config.toml
n_layer = 17
d_model = 384
n_experts = 96
experts_per_token = 4
d_expert = 128
d_shared_expert = 0
activation = "squared_relu"
moe_layers = [2, 3, 4, 5, 6, 7, 8, 9, 10, 11, 12, 13, 14, 15, 16]
router_score = "sigmoid"
normalize_top_k = true
routed_scale = 2.5
balance_loss = 0.00244
balance_bias = false
router_bias = true
init_std_router = 0.017
lr_router = 0.00129
vocab_size = 19804
norm = "rmsnorm"
norm_eps = 1e-06
tie_embeddings = "early"
optimizer = "adam_variant"
lr = 0.00124
beta1 = 0.9
batch_tokens = 262144
seq_len = 512
train_tokens = 1420000000
steps = 5417
dataset = "wikipedia_en"
Below are experts of layer 14 (counted from 0) of a mixture-of-experts language model. Rows are named up (a neuron's input weights, with its number) and show model dimensions 320-383. Each number is 128 + 24 x the weight over its row's rms, rounded and kept within 0 to 255. Numbers have three digits each.
Before each expert's rows: "mostly gets" lists some tokens that are sent to it at least half of the time. This comes from a sample of Wikipedia text that the model never trained on.

# expert 6
mostly gets: " In ", "In ", " in ", " since ", " place | ", " early "
up0:122136146067142058130127121108148124077132110128141116140123127128121140177133120128114139151095101131081132154087129129090066107171153131052119130092089125096130131129129132130144153089187132

# expert 58
mostly gets: "shire", " Irish", " Valley", " Texas", " Florida", " Queensland"
up0:137124103141162136164154136130136117144128120127143097127114146129108126096131125128140108171130121101133128126124183136153130132146067136089137100138137131111092142130130139128101112137125126

# expert 65
mostly gets: "600", "300", "500", "250", "700", "220"
up0:128122128140066128141055121125126135127130067119124133176129198114076111125133150128119059128128129132108068125092107136129129134140135126130095125125144108126128127120128127146128134131124036

# expert 94
mostly gets: " In", " After", " On", " during", " until", "s in"
up0:113127123104138116130167093150161131114174120131121096134126091117109130153124118156130250090130141093070118101126127157128153127128139128126128129169129143125138129141128132129119178124124132

# expert 80
mostly gets: "Species of", " use of", "-like", " is a species of", " School of", "-based"
up0:123075166126108087156127142134128094128128132131126119115128175137128148159112092167129126091125156138159077138127143121126089129126112153124137130081123131128147126090132091136155110124134134

# expert 73
mostly gets: " of his", " in his", " their", " his", " during", " such as"
up0:109165122098138142113128126108142128062125126122130144131150126118099108083156073124120135113126163115150141108128125129124107135090156123136128126105121101167155128127133131122129128131099129

# expert 57
mostly gets: " seven", " six", " twenty", " nine", " eight", " five"
up0:128137140147127135177082129091129175116133077134111128136102140181080133156126148154138135096129128130128164134157132133153142120136193100117098169136110130099124126197141128125126129106119188

# expert 19
mostly gets: "ง", ").", "ity.", "es.", "ure.", ") ="
up0:122160128132208144148137125130058159118108127143016160153164083123125135170124120132129091128132114072128130118120126122135153109128128210144069123238117129055130133139125128139132134114084134

# expert 42
mostly gets: "- \"", ": \"", "| Preceded by", " | Episode: \"", " | Succeeded by", " | \""
up0:125127125131110128120159130122141125123127126140129120082096131093122115139125099129052129135129180121129141199130129130130109137127141116168195118125144128124120128104130129132119127128129124

# expert 91
mostly gets: " Am", " g", " and g", " There are", ", g", ", there"
up0:101126131143133171119168134134179121127107095108128134092109128095144150088136143130155090151105083130107129128128090128142138118155127129126100139133114102126128129118129162140148119128099090

# expert 35
mostly gets: " bl", " Bl", " gl", " long", "==R", " to s"
up0:087148161144143147137131147065100121118147109127129104190126167123108123143102133125133125128059134165124104126124146129143162085118129128134132128156121106098133126171130125117169119108195173

# expert 39
mostly gets: "°", "′", "261", " | .", "775", "1"
up0:181128134121195127154125133128100123164123133125132139144070138138127089151126103120122063138097111134129122132112134158108130125094105120129144130133105132089178128135133139128135128122109127

# expert 1
mostly gets: " Col", " Car", " Har", " Mal", " Sal", " Ar"
up0:142104108178135127128135125148178126100126104091153117136093164173124124129131107097118152104142115122141084044122123115129086147158116128128144126093136119127139142167134163114144142131131100

# expert 37
mostly gets: " that the", " able to", " about the", "ate the", ", but the", " had to"
up0:073097130129102145132132069119123120175098122113149121151139145120160170116096116176163116104096126112085134125127164121197131129136099122135149127133130132125083127098125161132101062125133097

# expert 84
mostly gets: " his", " of his", " her", " His", " My", " in his"
up0:098143131110134114144128128128143131139131164137114127153132138073116132106146126104133053173065141115105122124129145098135139152137089125131020141133129216132127127128132111099113127140138129

# expert 0
mostly gets: "ing.", " ===", "ers.", "\".", "ed.", "es."
up0:122128131172132084128121128156142142128130113151135129140160132078119114136138099153183123154110129136125115160134097128170128121164129174115119121130201130120148127137126131113123134108127111